Below are experts of layer 2 (counted from 0) of a mixture-of-experts language model. Rows are named router (the router's row for the expert), gate (a neuron's input weights, with its number), up (a neuron's input weights, with its number) and show model dimensions 0-191. Each number is 50 + 15 x the weight over its row's rms, rounded and kept within 0 to 99.
After each expert's rows: a language model's description of what the expert responds to. This comes from a sample of Wikipedia text that the model never trained on.

# expert 12
router:48 33 55 69 43 45 52 61 67 31 25 67 54 65 75 51 78 46 23 49 44 36 56 46 55 47 82 33 52 65 45 79 55 56 56 66 71 32 53 75 73 66 69 43 58 38 55 38 73 53 54 52 61 80 71 38 19 34 39 44 46 67 46 67 41 38 42 24 33 60 49 47 44 57 62 43 50 29 63 69 87 51 40 63 58 44 60 54 55 41 89 22 77 40 54 39 41 43 41 64 69 35 45 42 44 48 50 54 43 76 45 78 53 35 35 60 41 40 37 95 64 45 38 59 51 45 37 70 80 60 48 60 59 61 37 38 36 52 77 55 74 77 61 66 57 43 72 51 50 31 55 59 67 45 41 43 40 66 34 46 78 45 40 37 56 50 45 48 19 52 61 28 54 58 45 57 62 66 44 33 44 63 52 51 43 19 40 60 52 58 20 86
gate0:43 51 26 19 48 60 80 46 36 49 35 58 48 52 49 41 24 75 35 57 59 54 44 53 48 58 49 55 53 30 55 73 46 71 33 74 35 69 43 38 71 69 33 66 65 45 36 60 80 45 53 39 51 49 67 71 50 54 67 41 34 63 49 52 47 51 55 44 16 50 83 54 61 59 31 48 46 40 48 32 64 36 52 68 55 45 67 88 72 38 57 13 45 57 64 43 54 66 74 78 61 78 56 58 48 67 53 54 60 58 55 64 75 74 26 32 37 46 42 59 83 66 42 37 45 57 56 59 54 39 40 39 47 66 66 54 40 61 41 69 48 52 21 40 30 55 50 59 42 67 60 53 55 42 46 38 25 55 51 56 69 43 39 32 54 86 26 42 54 42 79 16 99 71 52 62 41 52 47 41 49 41 29 28 40 44 67 57 44 56 28 67
up0:44 35 35 33 59 50 47 44 29 44 41 61 88 80 51 50 39 49 52 13 65 54 42 45 56 80 43 68 65 34 42 71 24 59 54 63 49 62 39 54 46 45 44 36 30 35 30 57 33 55 21 28 66 86 76 57 27 40 44 32 33 41 38 26 52 45 45 45 30 44 68 28 36 53 50 48 42 55 41 56 62 52 40 49 52 37 59 66 66 54 55 56 78 54 55 60 43 37 72 98 35 53 54 23 62 44 43 61 54 40 48 70 30 47 38 66 26 63 44 55 76 72 45 48 61 41 70 38 48 49 32 33 44 65 38 41 58 54 48 62 52 56 54 52 40 70 47 87 59 45 35 45 78 64 24 58 40 52 37 62 56 79 44 13 38 39 27 48 47 43 75 25 55 76 73 65 39 52 34 42 34 50 24 53 23 49 65 41 41 48 35 44
Description: Taxonomic and scientific pieces. Word pieces inside Latin species and chemical names in classification lists, such as -idae, -ensis, Chordata, lactone, plus King and Michael.

# expert 35
router:54 55 17 48 24 37 65 43 67 32 52 69 49 57 63 71 33 52 50 35 80 48 82 36 32 19 61 44 43 56 37 47 59 52 55 62 72 35 27 67 43 53 64 48 67 30 81 37 46 39 49 47 67 47 09 44 45 35 66 41 56 81 31 71 46 38 41 22 36 60 42 44 81 56 43 37 51 38 53 66 52 60 37 65 65 55 48 62 69 24 74 64 77 50 76 43 54 21 46 60 53 50 63 59 61 58 44 40 66 58 56 51 27 33 52 28 63 69 33 56 68 31 72 71 62 41 45 65 56 39 52 52 66 70 36 55 29 49 77 75 65 62 83 33 53 58 65 65 23 72 44 64 55 63 48 55 42 72 58 47 40 35 29 56 37 67 54 38 39 53 84 39 57 23 38 34 55 59 41 37 48 51 48 46 44 29 49 33 35 65 43 64
gate0:79 78 45 32 49 59 60 43 44 62 48 52 50 51 61 46 53 61 54 35 51 54 44 68 58 41 44 60 39 44 57 40 40 59 23 52 54 82 32 48 33 70 54 21 68 48 40 16 47 51 37 49 47 52 50 43 63 81 59 53 57 29 29 53 54 50 50 54 78 40 39 34 64 48 37 35 36 64 62 39 78 59 37 45 68 73 36 38 75 51 68 54 73 54 82 77 59 45 64 61 42 86 46 44 26 73 62 40 45 61 45 35 42 42 54 62 51 31 40 77 36 30 45 40 59 39 23 57 72 71 23 27 35 45 42 28 45 32 64 52 72 33 56 36 48 64 50 60 36 94 41 22 69 51 40 35 48 50 44 58 68 60 51 47 67 33 22 52 58 51 82 44 55 49 36 48 35 23 60 39 52 65 22 56 39 40 66 88 41 70 58 58
up0:79 49 38 33 14 68 12 58 33 41 65 49 64 77 40 57 75 52 22 35 68 57 46 36 45 41 48 40 32 50 41 60 52 48 53 72 35 38 74 35 72 57 50 56 53 48 41 46 45 56 44 63 49 50 45 18 63 36 40 55 36 51 50 30 70 47 49 60 31 71 58 41 62 38 75 35 62 65 41 62 72 25 60 37 68 61 26 55 61 43 42 48 43 37 63 42 59 58 50 57 62 51 50 53 30 17 75 34 37 22 43 63 88 68 54 40 67 45 42 60 54 16 40 41 44 46 68 54 40 43 49 48 23 55 81 42 37 60 31 51 48 50 58 61 26 35 42 45 34 43 33 40 55 61 37 46 35 89 55 32 64 50 54 58 59 72 44 44 31 69 59 39 57 50 27 17 28 48 34 61 58 62 72 45 29 76 19 64 50 48 23 35
Description: Abbreviation letters, section heads. Final letters of capital abbreviations and country codes (SAS, GSM, SVK, UCSC), === section headings, and nouns like village, channel, Case.

# expert 52
router:75 49 20 45 37 40 51 50 41 54 43 66 66 48 51 50 33 33 52 51 54 40 50 53 50 52 65 54 60 77 32 70 69 53 59 64 74 56 53 46 65 50 80 53 65 41 59 52 64 29 37 52 67 53 50 44 33 31 59 48 45 70 28 63 22 61 40 45 53 52 57 34 50 48 58 43 40 28 47 80 62 52 34 63 42 45 46 61 59 49 79 29 52 53 56 61 61 42 71 65 62 46 80 43 82 52 56 43 52 64 56 52 40 38 51 36 45 62 44 84 59 58 85 41 45 71 69 45 72 33 42 37 48 68 40 31 12 35 37 57 70 81 66 38 76 49 48 55 38 45 59 42 51 35 53 63 43 10 45 64 78 26 45 38 35 52 56 41 23 31 89 49 44 55 46 37 52 45 68 33 19 54 62 59 62 21 77 18 84 61 35 62
gate4:49 62 75 44 54 49 57 60 38 27 33 28 78 74 79 52 54 63 61 41 49 34 64 37 56 55 45 37 55 59 74 79 63 41 78 55 33 50 57 47 64 32 44 46 72 52 61 49 26 44 38 30 19 53 71 39 74 49 40 77 85 37 75 56 57 46 54 45 50 70 31 59 31 37 80 73 68 31 58 54 18 38 37 66 49 63 44 30 51 59 44 59 59 34 43 78 26 40 32 44 64 54 59 57 32 31 73 42 44 39 50 54 41 45 76 51 50 44 45 48 44 52 59 48 19 47 69 69 30 42 68 51 46 22 58 61 41 52 53 41 47 39 40 37 56 39 59 67 44 41 39 55 71 38 51 55 56 37 70 61 33 62 72 53 34 49 40 52 51 55 07 47 09 41 31 65 76 53 54 28 34 66 61 56 34 50 28 46 55 64 38 14
up4:52 36 38 46 36 66 49 30 34 54 62 63 41 35 59 40 65 41 31 66 42 42 33 42 29 68 57 70 33 82 41 45 35 55 04 67 37 90 54 59 47 42 50 42 47 52 36 39 55 59 45 36 51 62 44 63 19 67 43 37 54 69 41 55 60 33 57 33 35 37 84 74 71 36 23 48 37 65 65 51 63 40 65 74 35 32 75 42 39 21 62 58 57 35 58 32 55 35 37 38 66 55 45 43 43 53 30 55 72 81 68 46 39 50 46 58 31 34 45 40 50 71 33 60 37 22 64 35 39 41 59 67 57 51 33 50 57 49 44 69 75 27 41 70 33 85 17 73 42 61 73 53 33 43 76 73 53 74 49 35 39 62 45 58 69 43 56 46 43 31 64 39 56 32 48 59 23 80 55 46 63 55 49 47 49 56 56 36 58 25 57 48
Description: Opening quotes, name starts. Opening quotation marks before quoted phrases or song titles, and capitalized first pieces of personal names in cast lists and tables (Di, Tre, W).

# expert 26
router:78 22 41 54 39 33 48 47 62 33 38 56 59 53 61 26 57 37 25 46 61 55 82 60 46 54 58 29 51 72 38 76 67 30 65 70 63 39 45 78 62 78 53 32 70 61 67 31 57 33 50 43 54 86 38 59 47 45 60 41 44 61 28 78 35 33 59 34 36 50 53 17 63 40 50 44 26 29 62 50 71 54 68 58 34 60 45 58 64 31 56 42 83 32 56 52 49 27 50 68 78 48 70 39 69 67 40 68 66 60 46 67 30 41 52 61 53 56 53 81 57 33 38 67 50 63 71 52 74 43 47 40 53 58 45 39 48 30 68 36 53 69 99 28 51 51 74 57 58 54 36 69 52 57 65 42 44 41 46 50 52 42 50 39 42 60 69 56 40 55 62 30 51 53 66 39 66 68 62 27 34 67 58 70 65 14 67 51 49 64 41 52
gate0:55 27 31 66 50 61 51 77 69 44 56 61 58 53 55 16 36 34 33 57 39 63 84 77 80 30 42 71 36 50 32 30 57 32 54 39 63 40 48 40 37 55 50 42 89 56 31 42 46 49 23 44 64 68 43 31 35 44 79 48 32 50 48 49 34 43 59 40 50 25 80 61 55 67 49 45 40 66 55 60 25 49 53 49 29 33 36 46 36 48 50 46 61 44 62 49 51 35 37 43 44 66 72 51 49 68 48 41 76 48 40 73 51 51 45 32 37 69 51 54 43 69 72 47 59 30 50 48 32 34 78 49 45 52 33 07 33 46 77 54 87 67 57 43 28 46 46 42 68 50 48 34 59 15 60 43 42 28 47 56 49 46 41 38 40 48 56 69 62 64 72 35 78 41 65 60 44 29 87 32 30 36 41 52 72 28 60 60 49 47 37 34
up0:55 56 34 46 61 64 47 38 65 38 63 59 84 49 48 31 59 25 74 62 10 75 42 74 65 56 65 64 40 37 42 41 57 23 66 43 77 36 47 33 58 58 41 54 77 46 32 33 60 65 52 46 65 67 47 39 59 50 57 22 66 45 48 70 42 57 53 42 38 42 64 43 47 76 62 43 56 60 61 53 45 25 62 28 39 45 43 42 33 48 58 26 58 42 58 69 75 46 43 58 28 35 73 55 79 55 58 53 46 71 50 49 40 50 37 46 20 70 52 97 35 63 63 62 47 72 43 54 34 49 53 36 50 56 51 33 37 39 63 65 87 66 87 44 57 42 55 31 62 55 57 34 93 29 64 26 45 24 51 45 63 48 41 56 45 40 53 41 49 56 70 50 57 47 49 35 40 35 56 27 02 60 57 50 56 27 49 67 55 70 40 51
Description: Word starts after the. Name and word starts at the opening of headings, titles or sentences, such as A-ir-craft, Alfred, Jeremy, He, role, adaptation.

# expert 22
router:64 39 55 52 25 38 80 33 63 58 41 52 53 53 33 54 72 59 53 37 80 40 50 54 30 19 57 40 72 57 31 69 50 46 38 76 66 60 53 59 64 63 59 42 51 20 51 62 43 55 77 39 49 72 75 46 40 31 31 40 54 66 41 83 15 37 62 44 55 34 72 40 53 55 52 37 65 47 67 58 67 37 39 39 54 45 59 60 86 35 74 46 51 65 50 48 39 63 60 54 67 49 72 36 58 58 52 52 47 72 78 46 42 26 40 41 65 61 31 48 66 42 73 53 35 48 71 46 68 68 49 69 54 44 26 55 40 57 93 41 71 70 80 46 79 57 58 68 35 59 53 57 44 38 55 39 40 47 34 62 58 63 56 65 55 49 39 54 33 20 46 55 46 69 43 54 33 33 53 54 17 54 81 55 33 33 57 48 59 59 26 91
gate0:65 37 28 50 70 36 67 62 55 44 82 46 30 41 51 50 48 66 64 18 19 61 53 49 46 73 43 72 44 50 51 37 41 47 48 60 43 59 69 42 47 59 64 30 61 39 49 29 22 53 28 58 58 40 70 26 46 41 66 44 58 37 51 12 14 35 45 52 56 53 75 32 63 47 33 27 41 58 66 26 33 63 30 58 40 41 40 58 68 41 30 72 37 44 45 39 71 39 52 61 44 61 59 76 50 65 46 60 41 35 52 59 47 52 66 56 73 58 72 54 28 74 56 72 44 79 34 34 49 42 84 37 58 53 47 56 58 42 63 43 69 46 36 47 43 84 68 36 51 28 68 31 21 38 75 30 31 41 54 54 63 43 32 14 54 77 45 31 38 41 41 42 51 47 41 79 33 56 68 52 40 26 54 46 68 64 60 40 38 50 73 55
up0:42 58 46 35 60 47 34 66 53 58 28 54 61 44 59 15 28 34 37 64 57 37 55 54 66 58 74 77 61 46 24 92 47 56 21 35 74 39 46 46 56 52 52 28 60 64 86 46 44 70 31 36 58 60 26 43 78 46 54 39 78 49 40 55 32 39 50 38 52 41 65 39 61 41 42 77 33 43 36 61 75 45 66 55 41 38 56 62 72 38 58 45 38 48 63 44 70 32 66 70 60 34 56 61 45 77 39 52 51 40 52 33 31 69 52 37 53 55 65 53 60 44 50 46 59 42 46 55 22 50 29 44 20 63 57 41 68 50 37 43 49 61 81 56 55 43 64 39 36 44 40 57 57 62 40 63 69 60 58 60 54 44 54 59 49 20 72 52 59 63 73 50 53 50 85 25 19 62 40 61 59 58 48 73 80 31 90 36 09 66 46 51
Description: The word of. Mostly of after a noun (Communes of, versions of, teachings of), plus inner or ending pieces of long words and names, like -ous, -ino, -ed.